Experts of a small language model.
Size: width 448, vocabulary 8397, 113M parameters.
Experts: 256 squared ReLU neurons an expert, 3 picks a token, a sigmoid router.
Below are experts of layer 7 (counted from 0) of a mixture-of-experts language model. Rows are named router (the router's row for the expert), up (a neuron's input weights, with its number), down (a neuron's output weights, with its number) and show model dimensions 224-447. Each number is 50 + 15 x the weight over its row's rms, rounded and kept within 0 to 99.
After each expert's rows: "gets" lists some tokens that make up at least twice as much of what it gets as of all text. This comes from a sample of Wikipedia text that the model never trained on. Tokens count by the router's weight.

# expert 27
router:54 35 56 97 65 37 51 49 41 40 32 35 36 73 44 79 21 57 46 33 06 62 45 12 47 38 56 43 27 54 33 56 44 62 58 77 69 55 53 52 62 54 58 42 63 73 61 42 62 59 30 51 28 49 37 52 66 39 73 48 33 65 74 54 46 66 50 63 52 41 48 56 76 26 47 71 56 56 52 60 34 51 55 54 44 39 56 61 43 68 51 50 31 42 64 54 25 39 26 38 11 73 61 41 70 61 36 40 61 33 53 64 68 24 41 48 67 37 56 57 50 44 66 45 07 42 33 72 59 38 66 67 49 47 48 45 61 27 63 37 51 63 56 46 88 38 38 47 39 58 59 52 57 31 38 22 39 58 38 70 68 52 55 32 51 64 37 39 29 48 48 48 37 09 24 51 86 36 00 44 63 48 37 49 85 31 25 42 34 46 41 53 64 28 56 60 51 48 78 52 30 32 48 74 41 50 61 51 39 30 44 45 35 44 49 44 53 33 16 48 67 32 50 58
up3:53 22 65 53 57 45 33 47 44 27 81 25 42 64 99 58 32 53 61 49 57 44 50 59 38 61 36 50 58 79 46 52 58 41 46 42 35 60 77 58 29 25 61 48 27 46 44 19 35 55 60 35 56 59 61 51 87 43 47 38 25 17 37 52 38 52 49 64 75 37 60 55 52 56 49 70 46 55 51 68 59 22 49 18 26 52 72 99 37 39 58 64 66 58 62 61 48 64 13 42 43 33 32 41 64 66 61 37 42 36 43 46 44 67 56 74 46 46 60 43 43 27 59 66 65 28 45 40 41 59 57 28 58 79 54 37 27 58 31 55 34 62 31 40 44 74 41 50 69 45 60 62 41 46 44 70 15 38 51 66 46 48 26 69 42 64 53 38 52 58 46 37 51 40 34 79 50 41 43 51 40 35 38 63 59 57 39 42 52 51 53 52 36 59 40 46 56 43 54 40 24 33 38 43 32 55 48 18 46 40 68 41 62 90 44 32 32 50 43 43 59 35 78 58
down3:52 69 47 12 57 36 78 69 47 52 70 63 63 49 67 34 53 62 51 37 39 48 77 56 44 65 37 70 52 68 49 44 69 35 48 59 43 50 44 85 49 22 75 49 66 62 55 58 54 39 29 45 64 36 35 50 55 33 53 45 55 20 90 78 82 57 38 40 20 49 66 69 57 35 52 31 27 44 53 59 34 86 56 52 45 63 42 52 43 46 48 69 55 33 47 49 64 46 43 37 42 53 64 40 34 43 51 83 48 40 37 47 50 52 14 41 80 52 72 52 51 69 59 84 34 52 35 59 37 64 61 46 99 32 64 70 78 70 46 43 36 40 51 51 43 47 52 36 37 46 62 28 46 63 43 38 51 46 46 62 41 53 31 19 38 32 38 53 39 67 72 56 32 55 58 45 57 44 81 45 38 49 67 44 26 32 56 48 85 11 63 47 54 23 49 61 45 47 51 45 68 38 60 59 43 58 57 57 50 50 86 68 47 45 45 42 61 52 76 30 41 49 51 54
gets: "-", " of", "==", " National", " World", " University"

# expert 11
router:55 58 42 56 35 33 38 69 36 31 43 43 64 47 74 91 43 43 65 42 65 36 49 46 52 58 52 66 29 50 44 29 59 45 79 32 65 64 96 62 42 69 51 57 52 21 51 85 28 66 57 72 53 48 49 57 74 43 52 59 29 46 40 18 73 57 52 38 56 64 52 51 58 64 63 58 47 83 57 26 54 36 76 51 46 53 55 55 64 39 45 49 40 30 70 55 75 50 46 44 60 42 81 64 42 44 75 48 87 59 71 66 34 65 44 32 39 41 58 56 65 65 53 43 35 40 22 21 42 44 35 50 54 42 50 59 37 43 51 57 53 64 38 43 53 33 28 65 61 44 59 42 58 28 43 42 78 29 38 25 44 40 38 47 40 64 46 54 51 31 38 44 22 31 74 71 63 51 36 81 48 55 31 35 45 59 44 53 58 48 88 60 30 36 68 66 47 36 34 23 44 15 32 57 73 44 52 65 60 30 62 42 48 44 53 58 32 45 50 76 59 43 61 43
up0:56 33 67 53 58 26 57 58 33 43 48 42 42 52 40 33 53 41 14 69 58 65 55 57 28 69 73 67 37 73 56 16 36 97 78 53 50 47 60 56 22 51 54 45 35 35 64 43 63 55 49 39 68 51 41 55 28 87 55 56 50 46 54 29 51 59 30 34 62 57 12 77 47 71 50 49 95 77 97 52 58 51 46 67 61 46 66 36 21 50 45 46 69 43 61 16 39 68 78 68 39 55 42 41 77 42 49 48 60 67 65 60 69 50 44 57 66 66 66 91 43 60 46 62 62 85 54 47 57 49 47 55 68 41 57 47 65 48 55 67 69 28 48 61 67 32 49 50 68 77 33 61 54 72 40 41 41 42 46 26 28 81 54 42 67 59 45 56 53 45 37 80 45 77 62 39 55 64 15 48 29 47 48 55 50 27 43 70 49 53 27 41 59 19 59 35 70 77 33 53 22 54 75 63 37 34 53 32 44 42 37 39 27 27 48 47 37 61 69 26 60 83 56 69
down0:38 38 40 54 53 64 65 44 41 60 65 61 26 81 17 51 30 59 66 63 47 38 13 15 55 55 79 37 31 55 25 34 65 34 27 52 42 34 60 66 22 55 43 27 59 46 45 83 52 37 60 70 60 51 44 29 44 40 69 45 76 66 34 33 54 60 27 64 68 35 58 49 60 50 65 65 33 43 47 46 37 37 51 28 69 35 59 23 83 58 49 50 46 70 66 47 32 77 51 49 85 37 52 64 65 83 61 45 53 47 26 29 59 49 50 45 34 57 30 54 31 67 49 68 73 56 38 38 34 36 33 65 36 58 46 55 48 80 61 67 66 58 51 65 37 42 56 24 57 80 38 47 67 43 57 72 66 71 52 58 19 61 50 39 50 51 22 42 38 54 18 55 39 36 49 70 28 33 44 43 43 43 47 60 29 62 55 46 62 34 54 50 24 27 30 49 56 32 53 52 31 51 49 38 77 53 40 56 74 45 58 48 40 45 33 56 53 57 53 44 66 16 55 72
gets: "\n", ".", "==", "===", " =", ")"

# expert 20
router:24 32 57 98 50 47 49 74 67 33 59 52 60 68 38 56 31 45 58 58 76 48 66 33 30 49 42 60 57 32 55 59 81 48 94 35 44 52 56 22 55 70 50 32 62 85 53 80 70 59 41 52 72 28 42 71 62 25 52 32 67 63 30 51 47 57 57 63 35 87 41 38 52 64 41 38 63 46 41 70 54 52 67 80 38 26 35 56 89 40 56 92 64 26 52 65 30 36 44 34 46 43 26 24 58 60 66 53 63 28 42 32 24 61 54 41 57 54 46 61 34 57 67 67 45 53 67 30 50 78 55 31 55 61 55 71 52 42 54 48 69 58 61 49 17 58 42 58 49 34 82 71 40 37 46 48 56 62 30 38 30 55 51 43 67 56 59 63 60 62 32 41 40 33 43 70 61 22 63 53 44 47 44 55 57 65 49 94 28 39 74 49 34 32 81 72 56 47 02 42 41 28 50 58 99 42 44 60 55 39 40 49 72 58 59 80 27 84 11 54 64 38 55 26
up0:67 63 49 71 15 37 52 62 40 82 50 57 34 26 50 69 57 37 49 62 56 57 44 78 46 50 81 58 52 43 72 60 53 46 58 42 47 47 63 63 39 58 53 53 74 43 57 48 22 45 31 30 66 12 46 40 57 47 37 22 61 33 56 53 66 61 46 51 30 36 61 62 58 52 47 24 43 37 21 36 53 41 40 61 60 13 45 46 58 24 74 39 56 43 30 60 50 43 41 40 34 47 31 20 57 54 12 64 68 34 43 85 49 41 48 26 67 68 43 59 59 41 53 60 48 62 59 38 45 26 51 73 48 43 69 43 53 40 38 55 43 25 54 43 64 32 61 40 45 30 41 55 74 61 43 41 47 43 26 52 56 47 58 51 56 62 58 47 33 54 53 80 16 79 61 41 58 26 45 48 34 70 59 72 55 41 59 39 30 38 62 43 39 62 54 42 70 40 56 38 28 35 22 68 77 46 32 58 83 34 33 57 44 43 64 39 67 65 66 52 52 51 59 43
down0:30 49 53 35 64 48 60 59 45 77 45 52 23 55 42 49 28 42 51 45 52 55 42 58 45 53 53 47 28 68 27 51 72 48 49 82 36 25 71 64 44 31 58 45 64 66 57 44 54 63 38 57 64 25 60 67 61 58 61 42 46 51 57 22 41 57 45 48 51 39 18 65 84 50 29 43 13 71 69 77 61 64 59 63 50 33 69 51 37 52 64 52 88 30 53 71 56 40 70 45 50 54 59 45 49 44 49 40 43 59 45 36 19 78 25 54 75 52 31 68 43 71 40 44 71 29 55 47 63 64 50 37 70 35 77 50 38 68 75 59 44 19 52 65 95 65 70 42 62 37 50 50 14 44 32 55 81 41 35 44 35 44 46 34 36 56 39 48 56 43 42 35 28 59 50 43 80 24 54 63 46 43 36 43 62 56 48 42 30 35 58 67 32 43 33 26 53 51 27 25 53 45 43 47 68 71 63 54 17 80 32 51 37 62 60 46 84 54 36 48 56 51 58 57
gets: " |", ";", ")", " ", " –", " —"

# expert 2
router:29 59 43 61 50 42 58 70 61 55 00 42 50 61 64 29 24 60 52 42 40 33 32 38 37 43 49 43 48 42 50 71 51 75 72 55 38 99 32 74 62 54 45 73 46 75 94 28 49 58 40 34 21 42 40 45 70 36 55 37 39 74 61 43 41 32 67 45 55 38 46 45 32 54 81 57 56 77 40 41 35 47 32 66 41 65 54 53 43 76 51 43 35 63 46 47 59 34 50 52 43 59 53 39 46 47 60 48 44 60 45 67 49 55 56 32 61 19 42 37 46 59 49 77 52 41 09 48 41 55 55 45 67 64 46 73 37 50 54 41 57 47 10 56 56 37 50 31 45 53 79 67 52 62 48 49 46 26 27 68 62 60 48 64 40 48 71 46 23 46 42 53 00 50 39 55 56 44 49 53 51 43 74 49 34 43 54 35 66 58 48 48 19 38 49 49 34 28 39 37 42 38 64 47 58 51 55 32 42 48 71 20 60 39 55 47 51 54 49 52 47 59 50 67
up0:56 79 38 49 33 67 43 58 55 62 51 53 46 59 77 38 47 55 37 36 28 53 82 48 57 75 35 18 85 46 20 54 67 36 44 53 34 57 50 32 63 54 57 50 39 39 45 30 55 57 43 31 48 53 74 43 81 41 63 49 51 81 49 59 48 59 65 45 60 69 68 40 31 38 48 67 49 58 52 44 39 42 54 53 43 38 48 52 52 54 57 63 40 32 55 46 54 38 20 55 68 54 39 40 68 61 26 50 33 37 76 30 53 63 32 46 40 56 42 62 30 59 38 47 33 32 54 54 59 40 45 42 54 62 86 57 73 69 53 76 54 28 41 65 58 49 39 73 47 54 48 47 40 66 63 28 73 41 35 48 51 44 62 25 49 21 60 52 68 67 39 41 66 79 68 55 40 53 36 43 63 44 25 53 52 33 35 69 62 49 35 49 38 48 45 62 45 65 59 55 55 35 32 23 68 58 58 35 51 44 36 49 55 33 58 70 57 37 46 52 73 46 77 74
down0:60 60 29 36 62 40 63 19 43 58 48 57 40 64 57 57 87 53 51 48 66 41 36 45 53 53 32 61 30 48 72 49 28 31 58 42 54 55 59 73 51 40 52 53 35 65 35 14 52 40 40 68 49 70 27 53 28 52 26 58 69 32 79 48 64 59 52 49 44 65 34 45 50 69 58 53 50 63 55 60 63 32 64 38 32 81 40 74 51 42 43 31 51 31 37 42 50 84 22 47 45 55 47 18 50 45 42 64 65 22 66 31 75 48 47 50 36 76 40 69 48 50 71 56 44 82 44 62 45 54 50 56 53 30 55 12 60 00 49 45 71 20 48 37 19 36 58 10 27 72 40 63 30 41 68 66 19 52 58 54 51 21 31 51 41 47 14 57 64 42 48 59 20 31 38 51 59 46 52 47 43 34 28 45 57 29 48 56 52 34 66 53 43 54 57 52 28 42 47 15 64 25 32 46 40 45 63 49 67 37 67 51 47 79 15 29 35 24 63 52 42 37 39 48
gets: "a", "i", "o", "an", "en", "\""

# expert 3
router:70 89 52 34 77 59 76 55 47 37 37 78 46 61 63 33 20 55 43 47 33 60 52 67 41 25 56 51 59 40 86 76 57 82 50 56 62 63 68 53 58 56 41 65 44 57 47 57 46 57 45 77 51 42 32 63 63 56 18 62 30 33 56 46 56 55 52 21 27 52 60 70 35 65 60 35 38 42 55 76 59 58 32 38 40 56 66 60 52 36 45 85 26 47 60 77 76 52 61 45 33 52 45 24 53 57 69 50 25 55 54 60 15 46 60 57 22 57 53 43 47 65 70 28 52 54 40 67 28 53 44 48 74 65 30 32 68 30 65 53 67 69 51 76 49 54 59 42 60 51 54 52 54 67 35 26 35 46 80 58 60 33 57 31 57 72 61 39 74 39 28 61 45 33 55 64 46 40 67 47 56 61 20 29 43 43 20 51 60 65 60 62 41 35 60 71 52 60 33 15 47 22 35 48 49 53 35 52 59 46 44 61 51 64 61 76 39 49 34 54 58 37 27 62
up3:26 36 60 76 39 43 12 24 52 47 70 60 64 57 67 32 61 32 55 39 57 56 50 31 47 25 62 78 43 47 56 47 49 38 57 50 36 55 33 50 65 54 56 36 51 31 33 61 52 57 75 43 66 71 56 53 30 47 47 42 49 57 43 51 71 39 43 41 79 57 54 46 54 65 56 67 55 39 44 44 39 39 54 68 28 62 30 72 46 63 73 51 49 21 49 36 44 41 74 62 69 12 78 48 63 47 32 62 39 76 56 33 52 49 58 53 62 64 40 63 62 56 46 59 62 57 67 47 50 51 33 68 67 59 34 37 51 63 46 34 57 46 25 47 33 70 45 30 76 37 59 55 22 47 21 70 27 59 42 72 47 62 34 54 66 46 50 47 68 61 45 53 67 31 44 69 60 35 48 45 44 42 66 46 78 35 28 52 38 74 43 67 56 46 67 32 77 41 65 12 50 61 55 45 12 43 67 33 45 48 55 35 63 31 59 55 24 36 53 45 27 23 55 55
down3:09 46 58 32 48 63 57 79 46 78 43 37 61 56 41 43 52 51 27 46 23 69 33 26 70 54 44 59 50 26 43 47 47 52 62 61 52 53 72 77 60 53 60 49 57 16 38 63 32 40 42 50 36 52 36 49 48 17 72 46 54 61 24 81 60 43 59 60 73 31 37 55 63 57 56 47 51 45 33 43 52 59 44 60 39 20 78 44 52 00 54 61 47 71 33 49 48 53 37 47 58 61 30 40 50 11 55 10 45 60 62 40 63 47 41 85 57 53 32 64 80 50 46 53 51 30 69 66 57 48 52 43 48 32 67 33 44 54 72 55 53 49 64 63 49 59 68 64 54 52 33 92 74 47 39 47 61 52 49 68 52 50 30 51 48 26 92 41 17 45 43 44 45 55 61 60 72 40 57 62 61 62 43 29 54 58 56 47 46 55 53 73 18 56 56 48 60 69 76 48 59 34 50 52 67 37 44 67 65 71 28 32 43 83 66 38 48 41 52 88 67 61 52 41
gets: " the", " a", "'s", " The", " his", " an"

# expert 7
router:58 54 47 64 48 52 58 71 58 40 48 46 78 58 31 85 11 25 55 44 40 52 35 58 42 35 44 49 36 47 40 51 87 54 71 65 56 53 48 57 50 41 44 31 37 65 61 40 31 65 61 70 59 23 27 59 40 17 68 47 63 53 12 23 50 57 75 36 39 38 68 42 51 37 56 66 71 60 45 57 57 43 51 35 45 45 46 51 59 34 67 50 42 50 36 36 32 68 59 46 56 60 45 65 65 56 39 64 47 56 43 52 54 54 52 55 41 72 42 39 47 67 53 66 51 52 54 34 44 79 36 58 48 67 49 30 56 46 50 66 43 56 63 70 42 71 45 55 50 39 65 61 19 69 53 31 56 47 32 37 56 39 57 49 33 31 27 66 63 22 44 43 39 27 59 74 50 49 49 50 25 42 71 45 50 36 39 61 52 33 91 40 52 32 58 49 71 51 41 58 68 59 67 65 79 19 27 57 48 28 63 60 57 50 64 70 36 59 28 55 66 50 13 24
up0:63 38 74 42 30 53 97 60 42 39 37 73 69 34 67 44 30 50 22 31 52 63 44 67 52 57 58 49 50 41 59 55 32 66 71 44 28 36 71 54 50 47 43 84 59 42 58 44 53 43 55 49 82 68 64 57 31 70 57 33 82 62 49 78 25 46 30 61 54 37 62 32 47 57 61 36 70 83 33 39 35 62 34 30 45 56 68 41 53 48 30 57 55 52 68 46 69 35 51 33 41 38 56 36 70 73 21 59 54 67 60 62 73 46 60 36 38 47 49 66 75 32 34 01 51 17 30 45 26 45 50 37 27 47 50 55 35 54 62 30 71 42 52 08 74 53 37 70 65 62 29 35 62 57 22 44 24 40 32 32 38 31 56 68 54 40 28 53 32 22 38 42 42 57 48 59 57 69 46 33 66 69 55 58 51 48 42 51 58 45 43 87 16 82 61 53 59 48 41 50 51 54 65 43 64 46 67 66 81 20 53 43 60 38 66 78 65 35 60 36 41 51 59 50
down0:58 56 67 55 65 70 61 58 31 43 43 51 63 51 74 32 23 46 31 39 56 45 42 35 54 71 36 60 27 73 75 62 37 47 34 69 59 67 58 46 58 83 34 44 40 49 48 57 52 27 49 52 75 60 46 59 54 28 67 71 32 47 45 47 72 38 63 59 69 38 37 45 71 33 68 65 65 43 61 52 41 64 45 34 32 28 73 58 21 62 42 81 57 54 42 44 82 77 39 52 34 52 81 54 23 69 53 09 45 40 54 61 65 45 59 36 54 36 36 43 59 19 44 17 58 46 26 39 48 27 30 51 33 65 45 41 56 41 43 70 27 45 69 62 29 42 24 42 39 63 58 34 27 64 33 20 67 67 44 52 40 58 56 22 53 26 64 49 57 34 59 21 30 79 43 32 67 28 60 46 49 36 41 46 84 33 67 88 24 10 38 53 65 65 33 37 33 64 44 25 48 52 71 74 64 52 52 76 39 48 52 63 53 46 46 34 66 36 61 53 65 52 47 57
gets: " ", " 0", " 1", " 3", " 2", " —"

# expert 24
router:64 48 72 75 45 59 48 56 53 61 60 45 55 41 61 56 53 48 52 50 69 57 46 48 49 28 21 40 55 42 60 31 64 29 54 47 62 34 49 71 49 85 48 40 60 58 58 91 85 51 33 83 58 54 17 40 42 02 67 75 39 54 24 23 72 59 59 54 61 47 32 40 38 58 50 69 65 23 47 75 47 42 56 45 15 61 24 60 33 13 48 62 23 28 49 74 40 54 21 54 49 49 25 51 30 49 89 38 41 38 62 74 30 33 73 70 22 38 42 48 34 64 61 48 59 38 51 31 42 40 62 39 61 64 68 48 58 73 46 44 68 44 37 51 21 49 73 54 55 66 77 72 46 42 34 51 04 73 19 24 36 49 46 59 49 63 46 30 35 67 45 52 65 31 40 39 80 46 45 36 48 25 56 47 61 37 43 55 35 63 69 54 32 39 61 38 61 46 54 77 25 51 72 66 99 53 59 64 75 55 54 50 51 46 40 41 52 35 55 61 73 49 54 64
up0:51 46 43 48 51 80 50 62 48 43 66 80 62 77 53 69 53 51 32 50 71 59 28 47 49 24 49 42 63 62 49 48 37 47 55 62 67 49 48 29 50 61 67 75 50 53 22 77 07 46 35 42 74 06 63 67 35 22 70 46 37 40 55 60 36 40 40 47 66 30 35 82 48 26 67 51 47 69 58 37 68 51 55 80 55 55 59 61 38 18 34 50 58 48 44 37 58 42 46 52 46 57 34 39 65 60 45 51 37 72 51 67 42 46 52 31 57 84 64 69 64 26 45 73 48 58 53 50 36 61 64 41 62 53 47 58 57 60 64 50 40 58 58 51 70 64 71 31 72 55 58 30 27 61 24 31 53 57 62 21 50 48 26 53 62 44 53 57 58 34 58 65 55 39 65 84 61 59 64 68 75 03 53 35 36 72 69 38 31 45 70 45 60 61 40 52 62 47 42 36 81 29 45 77 68 53 48 46 58 52 40 46 65 34 56 37 38 41 48 45 34 86 44 71
down0:96 43 47 70 60 54 74 44 58 60 56 50 48 81 28 68 71 52 34 55 41 41 54 59 20 63 52 50 15 39 60 58 31 50 28 54 52 30 67 21 57 59 63 25 44 65 32 37 56 21 48 72 49 47 70 50 42 49 41 40 44 41 37 62 40 33 43 71 50 57 20 78 33 58 39 82 58 74 41 41 42 35 31 14 63 43 61 20 30 69 33 36 69 49 36 38 66 43 49 26 30 26 56 57 41 38 52 46 39 30 52 68 45 52 40 48 42 59 41 48 40 40 94 79 45 61 59 73 74 57 45 31 61 33 46 61 54 74 67 75 66 21 53 49 44 43 50 24 32 63 39 40 40 45 44 69 53 43 56 70 48 58 66 46 82 45 50 36 64 35 32 34 65 53 63 53 53 47 33 39 45 23 42 42 41 54 41 51 43 22 68 56 40 54 24 43 63 44 54 51 62 56 38 55 58 58 48 86 52 43 51 57 37 62 19 59 33 27 43 36 50 53 44 63
gets: " |", "|", ".", ";", "s.", "-"

# expert 1
router:42 49 62 53 48 76 62 39 35 43 44 67 64 67 76 58 35 37 42 53 62 65 34 43 37 50 70 29 72 54 73 61 26 56 68 27 51 60 43 41 49 60 64 59 48 58 58 51 67 52 42 81 39 74 49 66 63 62 65 30 38 57 41 49 60 47 45 55 40 74 54 44 39 39 46 50 74 61 35 87 63 83 42 30 33 62 32 39 46 51 75 56 45 31 26 84 68 51 46 24 44 55 29 35 47 66 82 42 29 60 49 37 36 51 58 33 52 46 46 80 54 76 65 48 55 73 29 54 44 63 47 64 24 65 47 64 42 47 55 53 48 59 34 36 22 56 67 55 47 42 76 22 40 72 51 41 43 60 49 69 41 40 25 61 65 50 66 47 59 61 44 30 46 50 48 71 71 41 60 51 59 57 52 31 48 35 32 86 72 60 49 80 53 41 57 81 52 94 09 46 34 56 14 40 85 49 36 31 79 61 56 60 53 49 47 58 43 65 36 60 63 36 38 55
up0:74 41 31 44 41 39 29 78 80 65 59 40 65 35 64 62 66 55 54 62 51 52 40 67 74 59 46 49 75 63 38 57 74 61 29 46 51 32 49 39 22 58 53 63 59 51 44 52 17 31 37 43 66 49 56 25 41 84 35 52 35 52 28 45 38 75 66 71 68 55 48 59 62 55 68 00 54 41 42 35 63 47 22 28 46 63 73 33 59 16 50 38 46 53 72 57 29 59 56 51 65 63 33 37 53 60 26 39 41 38 49 71 55 73 47 33 52 34 73 53 60 60 62 26 33 67 47 28 57 57 69 39 41 55 33 64 59 50 53 35 60 60 43 47 52 60 49 79 46 47 56 49 39 76 48 54 41 67 08 28 54 34 45 31 54 57 21 43 79 50 60 45 31 29 60 39 48 48 60 57 19 78 43 68 28 78 57 65 35 69 65 53 50 71 32 55 27 40 47 53 59 11 42 82 56 52 75 45 68 30 39 66 29 43 83 64 17 17 77 42 61 40 70 62
down0:53 53 26 48 32 59 34 69 38 50 44 51 33 39 48 41 58 68 51 33 60 83 48 75 09 37 27 26 44 66 42 46 44 81 46 52 49 57 54 41 50 41 40 56 33 60 63 64 99 51 45 47 51 74 69 74 55 42 75 35 67 72 65 61 37 54 24 64 43 37 60 23 53 39 53 55 40 47 59 56 48 41 68 58 54 37 34 53 34 47 68 35 62 60 45 50 71 44 60 24 44 61 52 57 35 51 54 31 70 40 57 69 33 49 34 48 47 74 51 52 60 34 64 51 28 56 57 43 81 38 54 58 44 64 35 50 61 38 45 49 58 47 67 27 45 57 37 47 70 41 48 27 65 65 49 34 47 30 73 29 48 49 23 72 60 42 65 54 44 45 69 70 48 56 69 36 35 64 40 49 37 46 27 71 49 44 72 54 48 57 29 85 38 51 18 27 59 33 68 54 46 24 46 42 16 59 48 54 35 60 72 43 56 82 46 30 43 45 38 80 66 34 39 52
gets: " in", " of", " the", " to", " on", " for"

# expert 17
router:75 65 71 45 69 47 42 34 59 56 33 62 48 53 58 70 81 69 50 45 54 57 41 65 57 47 70 46 50 69 65 39 54 70 44 26 50 66 45 63 68 26 79 65 46 41 68 69 59 66 39 60 43 50 25 47 55 52 49 57 59 59 48 53 60 56 52 24 64 44 55 39 78 44 42 36 57 38 41 60 43 39 85 22 46 55 23 38 60 17 55 51 40 48 42 44 71 96 70 56 49 66 50 64 46 16 48 24 41 63 56 78 51 53 76 63 43 59 72 48 66 59 66 51 59 39 44 81 51 41 66 74 72 25 57 55 20 18 55 36 61 32 38 59 43 46 46 61 28 49 60 71 91 58 56 43 45 28 37 59 52 46 54 64 67 35 61 71 29 27 25 31 46 42 42 56 57 41 56 21 99 56 59 31 65 54 61 68 59 57 60 50 40 49 77 58 32 37 61 48 33 43 31 17 45 40 44 46 50 47 44 64 59 15 37 28 47 49 55 51 54 61 56 54
up0:45 53 59 58 58 56 37 53 69 63 61 34 42 81 41 51 47 48 29 46 53 59 49 58 46 61 61 59 89 30 53 61 27 56 42 54 48 70 81 72 52 51 49 63 60 59 55 56 51 22 58 52 46 24 10 43 46 30 76 49 45 30 43 29 50 56 59 33 50 73 51 49 77 76 46 15 51 33 54 48 61 71 55 34 43 60 61 52 87 51 42 57 04 58 45 47 54 51 54 36 62 46 60 35 74 54 39 52 39 32 42 56 48 52 57 43 54 38 33 41 15 71 35 55 42 48 65 50 57 56 78 79 38 49 64 30 41 57 48 62 47 52 32 22 32 35 59 72 40 50 32 45 21 32 23 80 75 57 58 53 37 62 42 49 58 58 53 49 57 54 66 39 53 61 46 41 49 48 68 68 48 60 44 53 60 48 62 41 31 57 55 46 45 61 43 62 69 50 39 50 23 59 37 73 62 53 47 16 70 21 69 70 42 24 51 60 61 64 35 19 69 29 46 36
down0:21 39 44 80 48 24 97 69 50 54 46 20 54 35 73 34 33 41 33 27 57 58 59 31 46 61 65 37 41 42 56 56 82 35 39 38 56 73 65 61 39 35 48 47 66 54 66 38 45 79 42 55 69 34 78 51 43 57 47 72 44 47 62 31 61 34 53 57 63 93 53 56 40 58 27 67 61 56 54 35 53 69 45 44 35 23 57 49 38 48 52 48 51 45 59 56 13 55 42 44 33 22 57 43 47 66 50 56 17 59 57 61 31 46 43 76 80 55 31 46 47 76 14 49 51 46 74 27 47 37 39 51 67 42 39 53 52 61 67 46 53 71 52 41 43 47 49 61 71 34 43 29 32 48 32 52 52 63 60 75 73 54 15 22 27 36 45 36 39 37 36 45 32 78 37 68 32 74 60 54 44 67 53 59 62 42 55 48 53 47 56 57 62 53 29 33 52 42 30 59 34 54 67 48 58 48 56 38 60 40 70 58 64 53 51 54 65 40 41 48 42 33 28 53
gets: "\n", " 199", "|", "–", "/", " 198"

# expert 30
router:63 38 44 82 57 54 46 70 74 31 26 72 77 69 36 67 50 25 43 32 33 68 45 18 40 85 78 26 59 91 40 68 42 46 60 67 44 61 60 62 64 54 72 71 31 74 40 44 39 58 41 26 48 49 27 72 72 43 43 51 67 57 37 19 43 57 78 46 56 38 69 51 44 54 22 43 69 31 24 20 46 38 48 40 50 65 55 38 53 48 46 83 63 62 59 63 50 39 35 43 42 41 64 46 56 72 50 46 33 31 72 44 23 49 49 38 56 55 39 62 72 52 73 65 38 68 52 26 33 57 42 55 42 60 31 50 56 50 54 47 42 57 45 28 45 43 45 24 49 82 58 36 59 26 58 50 81 39 30 53 64 52 51 44 71 53 57 24 47 64 43 43 40 51 72 64 39 36 31 61 48 54 51 42 54 52 56 44 53 31 37 54 38 32 47 61 20 48 30 54 53 41 38 57 90 60 27 54 50 49 72 62 32 57 53 68 44 79 28 74 52 58 69 48
up0:50 37 29 38 52 47 44 53 31 66 67 69 61 48 49 60 72 37 62 51 55 38 61 53 72 44 45 42 43 26 45 52 43 23 71 65 42 81 66 51 73 39 67 30 67 61 59 65 60 45 46 32 59 36 44 52 55 53 53 68 57 46 58 42 46 57 60 43 75 40 52 72 45 62 40 49 53 33 52 51 32 43 62 46 10 46 52 21 49 59 35 51 61 24 58 40 49 62 46 50 67 48 57 32 39 61 53 63 40 43 48 65 66 59 61 40 27 29 48 57 51 64 41 46 47 80 47 60 59 54 60 64 34 38 59 27 56 27 46 58 80 52 50 55 51 20 54 44 78 83 42 70 49 45 45 47 64 23 64 41 44 60 38 57 37 61 42 44 67 48 63 48 65 54 40 48 27 50 40 26 35 41 30 52 89 76 59 65 25 49 51 56 60 37 53 79 65 41 46 66 56 64 70 76 40 28 72 70 38 19 57 43 36 52 40 27 65 60 46 35 51 45 41 34
down0:64 48 48 46 33 46 69 42 51 70 46 44 53 64 54 57 44 64 48 60 40 57 51 49 39 74 39 62 27 45 64 61 55 72 49 84 34 43 58 38 65 26 51 63 50 45 50 60 47 66 43 41 42 70 44 41 67 36 46 41 59 50 41 39 58 33 70 48 46 55 57 71 51 65 28 47 42 64 72 48 37 33 38 49 52 17 41 59 65 36 36 54 58 65 61 63 26 72 54 31 59 49 37 32 63 30 37 48 50 74 67 64 54 50 29 53 64 35 46 41 90 48 53 45 51 84 43 58 16 50 45 34 61 43 50 37 42 49 48 53 83 29 32 53 55 59 50 69 63 54 25 81 56 43 69 23 47 52 38 56 67 41 77 40 68 37 39 48 33 36 52 67 53 49 61 49 26 47 68 34 59 47 51 72 29 62 57 82 40 47 38 60 60 43 30 53 28 43 66 41 46 67 44 39 87 78 48 39 82 55 19 53 54 47 40 42 27 35 52 23 37 63 43 64
gets: "-", ":", " |", "|", "=", " -"